config = dict(
    num_hidden_layers=14,
    hidden_size=224,
    n_experts=80,
    experts_per_token=6,
    d_expert=96,
    d_shared_expert=0,
    hidden_act='squared_relu',
    moe_layers=[0, 1, 2, 3, 4, 5, 6, 7, 8, 9, 10, 11, 12, 13],
    router_score='sigmoid',
    normalize_top_k=True,
    routed_scale=2.45,
    balance_loss=0.00569,
    balance_bias=False,
    init_std_router=0.00865,
    lr_router=0.00145,
    vocab_size=6093,
    norm='rmsnorm',
    norm_eps=1e-06,
    tie_word_embeddings=False,
    optimizer='soap_variant',
    learning_rate=0.00291,
    beta1=0.95,
    beta2=0.95,
    batch_tokens=32768,
    max_seq_len=1024,
    train_tokens=248600000,
    max_steps=7587,
    dataset='wikipedia_en',
)
Below are experts of layer 5 (counted from 0) of a mixture-of-experts language model. Rows are named up (a neuron's input weights, with its number) and show model dimensions 0-223. Each number is 500 + 40 x the weight over its row's rms, rounded and kept within 0 to 999. Numbers have three digits each.
Before each expert's rows: a language model's description of what the expert responds to. This comes from a sample of Wikipedia text that the model never trained on.

# expert 20
Nouns and word endings. Completed nouns such as School, League, Team, game, song and word-final pieces such as -ade, -ite, -ense; also table numbers.
up0:505506501435464531489484496489490501418579441539512531583432421465479481511471526508536476467568510516495459484545444568492553443477418482536536515485541509486491474542565477488526540441572515474529449520514436530527470481537484521440573499513532475466529482432451463517435474494528520542508461500564459490501436468448554484464491510492467500526488470546547476528494556449537485481443493496534484471498483501449592473505533517476548462517593512491488478400508464465489482509535536527476495483487478459556504532481437553442574513440556448529516503533584456427480518539497544480466503368523458429454449526531563492535523535467576496404486544494447473456515509443518458535490
up1:513438543522454505517515584515502483460453510483444465497539509501455497495480456508542565481494511441622579489528553480483538519500481507484489511490523483447454525537515478510545508541530497545508557481561498537474461490453524543583412533416566520484465532429508506504442542562526448526554586534543485476546528475496544490428549492502434483507456588489493471503543478506468474603486553541495521453463432445498467488457476480534418515509535461559487425529523477416441438484542485499507506540485501536501571488489394509460470516494595398476515459440542499481506529514516563482432538473473495504466523548558522484554508480501507490537512454482434539490456508502524494519425
up2:524518536500485554451454525445514481392482446550445470484472487551538459473498546461487530536501570573489540521457506493483500480441504448539570469420528541487491490591507535557503525486472489520530450459535487529512491469545573428533472478505524437444559440471512500531462491482424483507565531477507481493445485518476486505514502468469489487466536493517477571515583452484440479481490518545545475488560429495449521545472505475477371492550518486548520457443481508514480506616521512457479522557443447445522499536494451502484549450478517528555454538445405547502487451482530482473552430531553477507497468479479571487611438569526564485512569499510502491502481536520455521485554

# expert 59
Common nouns after articles. Content nouns after the, a or an adjective, such as minister, poet, school, album, program, age, development.
up1:492482574467504464443531467561471478518522500604425498513509508548480497470515511532501574492498501524472460551492560538401488490453513441530559443483548555507444524549528497530514531474519556498500479489542512532570499466458546635536539517467507515481543486434508466408466504469503468541521529523491478490435496488478498538444496482443486465484541521472493432466534588470457551497502501498543570528530517508470532446434535538520530475537460582476516505515479468476579505613519517459465531537500505541494470527511532605538505470464505438520410573489533520425472488492453483490504502486418460517545476544503529517506488595598556507474468530493465470487512466505491510512398
up2:520502499479498483447456573408556493475540422511431522496528517477505465448477495484532528496518544514562509491528498459588467409411507523547515458482431488529506547506404462576467544521467511549475450525540549481502511495503510474538600490587506481527474450455483494449517514509482451520585517477485515482524505483546479488588462484471518506460506495481467527522492535512455444496526539440448589458451468493526568526445575508581448475427510427582471478533542514490565518445532509500462528537505420580582535518466515519479518487524487505492480489460565535431547525533471488461519470527498494496560465537507500598441450508526523462508491522423510488499535551507521559447522
up3:456533582459450512460458524489519443453580479543500530495479502475506544450512513447495447516509506522527482494436491477482539550419529424506517494465489532449506542540502502509562533483586535487498397426530491493456467504512553488499454470413480407527501522429528556528480524445484523497454521547550446441485408510525517494516517424539499482516596524474546524506486500533452453422526472537431490518447497503491477535464571450491389512498527456526450511471444472539471558504516553463481499543544479532470508496496523478447498466476475549577401568457474514522408529540439542490509515548462467537476485459515493509479529516568528470547493504517470474486549462492486577577554

# expert 26
Mid-word syllable pieces. Middle or final syllables of words and names, such as ix, ain, ough, ien, often in sports tables; e.g. F-ix-tures, Sp-ain, rival-ry.
up0:464509506485454571501518454460488556492504542586476491558543470573462493460530457496435519517471510561446503524489521470413449504515538578509539454476512474561475528512573516544525596541540516579483549459592455488463405418483557502488502451443605472472565514471455531544441501547488439526553464547525520499434486531492469503526511415500560480550506442500539505476473507554459465482511516491471515501485450491498527534503530492509502485492459489517489478535458520407541489547529549455422541527512422531542573451535490531456467465537531479489478532453487512479448520526455497385462489465462459410487448520462535514471465521464537505469429484539494520505527455468477501456503
up1:470437536544487437470492470530462517541525494515524496505449487499470466478510455621481429536503459569582513478504468497587488519487524512537510468390501573549495577492514438503480515517491474463559534494489491511441515512473518456457532429480498573452573462472500502508488486444481538555558493472528460447467474530556514473412533475497472554451489448448474571466509507508517409496501463475538476453418509509477506538519577511434485474548510479484464514424491461493492472531588469498481473476538541456490551553538481479480491515497384538544515520478502482489479480450506567403523521440490480503572472462550542555463551527463473514484529513521493575434474558493599538504490
up2:475426507509563518492483544481535503466478558541461507530553521505477513482538499442542464518452561436511556470513507527545498495554539550441521509459568477463519542538472469499513474506533477492508517464455419503482469468548537496516437523488619515473474528470463476481432431496488482604533544483508517506508520473483495468508497431472522490518540532475479370477522476518499451441556508473407466472495485470470485505481496410379535571544521502497574501484474428489462543565567520466514558498578543461431592436475529531533463535518549455547498488576519535474529526517495566491563524502380511459528480480495551554524451495493523443501483522496465515459538527481473500490460

# expert 44
Short inner word chunks. Short consonant-vowel pieces inside words after an initial letter, such as uk, ag, ad, ug, ri; e.g. E-uk-aryota, Re-ad-ing.
up1:511551538455485544489470404473533539477471556532488525546570455496503430470533506450393495511547503527470579478491521502500548495455499599569586462505559491545456420582515508513484523527485536555470502570489537524531448498513534526567514506536547456491467473509490486499488493499452488509476507470537498520459497554513518430473458426475487490474506575456524522531567484522481451540480409501524503491502480450484511451555463479469488550487495507547523521487492481398493506440566561502466576570483471516514511516489468557418479474447530458607480492477564542466463456542511529476412528454480457536518434448514500543574469562506579499486496513542452500569509492505551549461493
up2:496426485473536456456472492518502554499498532501401481522514421490469475467487541541471555488515562505520556588479535563492571481514480499514534490470491503564456498469487419445553484530530492479506556539524534498486490467492565555511505479464557522526517514510486478483482581552453461557466457525569503479569486478479559499481454534446482510446461503427575512474511507537517494494519545483529483464536444516468573489447508415476565529531486481462535486482521468511456520600543555493464504545541497455600470449498555533468456438504490526475500519479558495486416469411418619470526512474540480520460453495490511491470485571550605480516452425521460466454456435482504534486499
up3:480471501400483452457484536587528544464530458524526457542528518517540572487533537520467517520470514508483522493513515505494512512495474500508524496474587448466471498520514561553520525490512556524459556470467475477487469496485525535509495490456520534512500411504561538446410413527388437538487533544561479459539490500520477440440428428462478563449532483489510513538472442548444513502542515473446520539521513472471554505501463428496461495497577495487558591471510507491516504520519543547525554492472545476555561501586506517494551482489503499476538460505530529477412461545505622457562563469514481527528477437477550542531498556509564514497546491496443435452540454568548568562520

# expert 28
Word and name endings. Final pieces of words and names, such as -ana, -ara, -ley, -ić, -ars, -oon, often in film cast lists and Indian or Balkan names.
up0:452560534489482509508487540498482480452478519520510460571493482499509466499463473488453446541519496472568515465502553490555531516381463503543536428532503520475464491517469627531526551480462552496555478466508505520470454503508522483585454523482559481519471489494595510478527416511453446485423531524553473514470471520467432452472457470477472458441543564522556499514542491562515522477573499460504575503548509450468443467536554515496476551540512523522482523495509488448607511525541581481469494522463445545483534494500497566464579542478518503534429526495522523517446380512492522457483509506434450478580479418481506441521506512557500425548483521514439490510542556519460498523572
up1:423478561474454555494506473495485522513504495478473459495546414529508535473470438495459538586520509581527495451481536459490470493477444458570524467450532482561470499557459562560551549471505509452531474436519486485427456400465545499508476467519503456477540501447513522486542527471446559563509516475487466472522486584521502454571467463475470419477511534496489519461545522493542457404501533540508494455495528490533551487466543468401466453498513545502485517432536456452415477541498552465436460493491501501562516547423496540440524486495538445548464527478560524459421531523470537412530475457452462460499472514512588492478498596522478480482501490477456539443485570501534503538542
up2:425513498444537496490433505461527527481541507483515513508517448505513533517513542446463548524428519539480476585467436493543484481503463477526510500510474543481542405505516489517425550491496561439511486465564438490475485489465528536511534455477471399519457493459507464497416547427499531538445494491526496493481457545506599530454420456534537513451530532548498504474522531453579529490484551474407476468487458585441468466482555480522555483482447479552463570551540408508552476567539505487508497471485365539589520466487435490473511436452442497483467527482531499453502440535455522533549553576530468526496490541509509527465554479517500528530423455501482504482530482476507530550498

# expert 62
Adjective/noun suffixes. Word-final suffix pieces such as -ant, -al, -ing, -ation, -ena, -ara, -ious, completing words like resonant, occasional, disturbances.
up1:496480521417523465458496503521412524476533547599451416526489463482471510486541459474466556508569498458510538443459493511471469482480443478502567497497588484474440483567541501543501483510528559531534550529497416511481463470579510457541470464471512531467511543505540508470459557554422502496577483487513471500517427523494463461487455393512437490447528514481504458498494447452476521508505479526427492527447504450456487499458514437452485454470527533507518577454552442446568481605476584493491584506490499449527513476511489539481542477431508427544444480439532499489486473464490478434478518478475515490435501527552553469450542531471554546539506450523476477480541500589535490566487
up2:388455567502463525441496485503497534458458539554423484563474520490497494474530425431447501547485518474510547418451486474548578492491466492534486512449486546479479503563562523586496511520559493479494512433482502574449474463525580542556431456497514557558413528502543534459512517446419474604515469468528463407484503520538485528490409515446441440448513555484493479519474500485435471525508509436534511507530438511458542487512524478496460494552463524540507473478572478455464605496496575524425536586463524537506521519572496525546486489544546459544472461538507532524492477498482501489590515513456470514509417495474524475520489506482502467461490486475513515486507501492540505533452
up3:470484491482500458482489575563424521496605501514506526489493508458523550462556528506496507428498458482474524500456501492407491489465498516513525477536495451498474543521510525458511511549495484513471574553535450539467426546590500556499477403568497470429552514496435514493459524516494510557509482488464471539452473455467538491557593539547468486488480474443519493506468473547543388457571454477453542518532453458488439532549586416517483526530539436538520493516422515554555520533507502447482531542544550505504503600492528542480487430500457497478483544489581479453464520474451523518555465556434515572494468530490459537533460500485457485470560458485456476475461538477465420543489

# expert 0
Capitals, brackets, word starts. Single capital letters, opening parentheses, quotes and slashes beginning names, acronyms or pronunciations, such as (/, "M, UUP, PPG.
up1:514494559521507521438459443406480512465473464536498538533533502477523536482476523529450526500471471489483541530452526497541524457496416548536510441471528482502465529541440478496515575499490493447460568438518413583479485420476548522546532495410515431440503462437576514465444508484492464575531451466497523418552445519504571464494468486578529479497499505474499502536485495541489418533509503514548468573510404524406467493494459413521487506532525501525528525490518517482476508555463589486452557499534456544541500469477505548464505459405498442540466479490505522462431551461499552495528496491509416557474472467513547453563461505500563424530518472521523504524504424496494508435513
up2:470540534488510474511497487547499525473583466540485507524518486518514488514493511513439468516568519535400501476452473513467460443497466551465490437490468553474386470508590474521534534522551496448511471492495448562457429556514502453468431461458491457469527429491488471529551530562538540532499576495560454487473447490426529464455496547546467530435435448463485500457440496443602499480507477534490473546504463491488541530612445426439486488494415465589513485527467515482471495552513504460471555456472479529508557549515503492494485509543525512546413515527540541486472475449556489460432514453499511465473476498541550538549517520458479499453548543597482555523452520528439496467499
up3:457488552506432471499438443489437438415463484607473465537534513469502410475447489453491479482477567471556581463506486580491464515502462479575570529471511533480488519524499522538531542513516498442484554431573456514506479449483534521520507475489487544494487450499532531560497555472510451525531590512537398459492475472544477472471547481482498399461573540461496395504439523504470480494510527472495563550474486498468499501516525442498497491513464466543571546514494471509512456540518557426428570516507405558558522533506525486517434560470530504550506526450549468500445502501452451469529557494447438467504460506519512516454471570490521483534549544509456449557500504483514523486535